Experts of a small language model.
Size: 12 layers, width 160, vocabulary 5333, 15.3M parameters.
Experts: 48 experts in each of 12 layers, 64 tanh GELU neurons an expert, 3 picks a token.
Training: a variant of Adam for the experts, 486M tokens, 7416 steps.
Below are experts of layer 2 (counted from 0) of a mixture-of-experts language model. Rows are named router (the router's row for the expert) and show model dimensions 0-159. Each number is 128 + 32 x the weight over its row's rms, rounded and kept within 0 to 255. Numbers have three digits each.
After each expert's rows: "raises" lists some tokens whose logits its average output raises strongly, later layers aside. This comes from a sample of Wikipedia text that the model never trained on.

# expert 36
router:123141137117152186101165086169106111137159120154119135177175135100148135137090130052120111122105168190127129105103162110105116127145142128086116075149162144113115066137122112191169123163106192026181162088098122150134127077163143138160120097144070130107163162149119200114132126144110075146147164138117109102155152114107132190090106144106119054133162121133127137091161139141070179142102147153090157162124067128097141203136119139107107091117132173118106098052124109176108072149090075
raises: "ctor", ")\"", "ous", "ct"

# expert 27
router:126192149043150158105140096072089118152173163163131083175190151106171150100104112053117123137121114151097116126093151145120113149113130104080097102190149162084113096172119099177140105147069152081194182102080182108122129107157137130152175094127130156134146156144126164159141117146121051136074186162137114104133117149103124157104086133155139085178162139131121166105101147113117161170073137195060138166144099159098156164124131105126099135112127163115102138113144089094133076154103062
raises: "s", "es", "e"

# expert 26
router:097108130127156127183140081124081124198204106138132131163113137125166148148105189102096098142131154150116120135165215083097151087093156142104181118135106183124134115130086104129103084132104128067131121085098145115125150161157124165172117077185069147153118163138125184134172145132099106088144120130122069122110141083092112128129089195131111088156198157101106129063140139190112130176054150109119196175150087124124177150074105087135123172112124139107165122113156104136092169118097112
raises: ".;", ".)", "wide", ");"

# expert 4
router:102136117110169143156103063137054145180156163105152091146163084166146158099138158096098125112139106185128114150126186099107114123127113173098137113154114169106096103109149112119107097124080154109151154093060134121132151140143183130164160079190078195184124212046129184135135170139072112154141125154153124129146148130153168173028088180135155108173142106141113109108123120132113199144101153121098144130110122165105183157106117122137115160116073105099098133113131119126108075087074115
raises: "ings", "ing", ".", ":"

# expert 40
router:116144127055178154104087135115109143181206126090094114162178125085199110158105169020110084112106130151094094126131150071142157128118125124061107106153134138131140154081123121199163098144095156113133220111095155082132166103175159114156106109163102114126125131162150175111133155133140110099116179134155109114145105174132163186105056134175103067138143159085107172113107116182102151152128154157098142123136113141123141153150086079108107106151095141099073133080138109129139161108099094
raises: ")\"", "rated", "icated", "anced"

# expert 22
router:109099207102168177104113092090127154137156150138134029162158142152170167134127130098138103114117123185081130143189177087090176157136133127106101120162122161125096176144105125145175117097114158089138149116125136154095136137172155136149125112149118122127136139136113153156155176135110104129135122151144115060131106120093122163100096135093124125112096159096088138080125175130064143142115173190096175217110089134113118141179071124119127139101076186086083088117205099139148069131061063
raises: ".;", "iform", "c", "ca", "ched", "ast"

# expert 21
router:092144145058143135086094120111082156160146125151170112192146154074150123209036152116085115159148190128122074121158184146077101094164111122099128038143142144095141070132137131159126091142124135105196177113083206169100115159128151157135094107134062130162125151139124167164166142118159135099123142144165084055155139108100155128131116130109114122135158138103118131101089123170110138182097188134121168175093090136115183163118110121115128082129108131085078154098102099139099135117144113
raises: "ise", "ised", "ises", "oted"

# expert 25
router:090129142140189137090066121100088153153219118119180096148164086151127129109149146065096095038111144159133120116154120144121194123158104097070123113174163139084104139140103092158161116133079156108126145051103166123123151107138132164164102063159115125127177105109174188086142173150120130134133068151117121089079102121131139140107139155176136125126111136150115138115159184128146174185115143175089145139107134170103168117151118113109117088176095164097127105064169109200119122142074081
raises: "=", ".)", "-"

# expert 34
router:147105140048142123150156101123121130153161126158167109123145138073133154122083142061084039111125183119127076144137118095112195103161112122091123114143135188144109102109138141151095080166120181115138133105101142124128110157173163120148132122146127129150130139135094134122193152137138129129160151206156081082130124096081162103135151102116153093142181202183118153073081089137042152209093129158097154198120095165140136147109099141117148144144124135102032124117128084093131165094104124
raises: "ague", "ography", "ances", "anced"

# expert 38
router:084138097056186150127122128177091124152184130178120077146134136147157147103092114077090152113128167162128108104133127146099140106119174084133120122163145193126100165161107101146138135147139156098188176116080141087081121147115135188099143104173099202147122200135086138170177166131101080150092123186145123127140164065086148136095095100114126111148184171163136096090101124185092135138150121181128155167114069172116148097102058111115095151100096131082121121062159128124159101144113085
raises: "ources", "cept", ".)", "sequ"

# expert 5
router:140109113110173160135123167150078137173132120144134145178177158078139113146084167094126128101078139140098113092091108142059093127194109061082065082140170161102096113096151136187159067138145145110194195129116153108080145121170138124130145130135100138141138109145169147177102113153170101184110140149139079096194142154154158137108043097092111102164097154077156105103136145152097140165147150170092152140112093186133146159154072113148094116109116117114091166048117125124072108149127107
raises: "ings", ").", "):"

# expert 37
router:118141133099176206097131057118072142158149111128144095160135043147148128145106112095091123122124164181111130097122133128075181165140139155089192138171183161069091132121177120155176063118114125095146183099082098094114145098134181137170093087109094124162130147155142202106162146108095083129160119127150095068092150095057135108118127174137088120164081130125121140074119090138125159148054149139147138192130145130151125153121141110121130137165120128097126105129185078146145190106089130
raises: ".;", "ts", "ards"

# expert 9
router:076119197143146146111131132123075101140173119109125074131126119139146130119100139102111101090107175141150127112140169105116097117125114164077115141143125160112170089115127060176161121134077159089117140103125153103099135080169176161155099053131112183180169156100118177110118167127138102165175154145138081062116054100096160109119139154147113094188188151119151138082115125143131150152115183164129161203144078147065213160116148121111132132116122172103097117128149052138168068127097099
raises: "ets", "ke", "ford", "ings"

# expert 32
router:138104129101160181112119096109109088119090153162143095132143067145152157183054142128105114091115185167120115091145162068120178111146144147119119186181136158143136116106114092168149150173148185121171125119108157121088130157138158125127138108127059139178134195123106165085212134108101082137182140131120072066173142109046175114091096145083138096151168163099149117097134095151100125143098138146117162150147070163092171119155106100128158157126067138122095144102167057080115121112115104
raises: ".;", ".)", "isc", "ient", "ially", "augh"

# expert 24
router:139106161084195191171110119112099172184157111140146066128154093098166171129136176030123127110077123153154091150137149137116165148182095105055101082148112163114136112137143108168145086115098154054191137060094152099107148143121136140201149121185112156130116121104167166161127115175107098140177131180098080140127101108128118176118118171108118086156115132132105132120121110128084134132066157207096123166132064169139197156113096084130160101118139148116105102108133114111133117138114125
raises: ".)", ".;", "iness", "er"

# expert 0
router:152127179137173140124100091093103141177186084125137127155144116101128122198091119099067092069128131148104100133183208117109128137164127091088102124165107165132084126147102083173125117156134186106106122083045192154139121155156098096175132092121082129147167138058110177120127156162129097086145126181163091106131072123097142119122154134108127099152110194163091112119128158198128163171113119171119152137074149173108182162106126080124119151143127095081093131075124141132162063135126109
raises: "en", "if", "gr", "on", "ific", "ie"

# expert 16
router:105121161085161132121117158095116082140155147171172105113181123110150113117140118106121088098092123116112123150172112091131179071173127094077127124144121173150112173105130142156142097155043160111167185079124130117090112158118145165107142076110099124185122124124133153119174125144157103131164092163171118135125138114055152121142122100130141103229171228122118087059095116140065185159099136127130165173152101154164143120095109137105155166142097118086094120074117104144188152148113051
raises: "ially", "vel", "ets", "ef", " Binomial"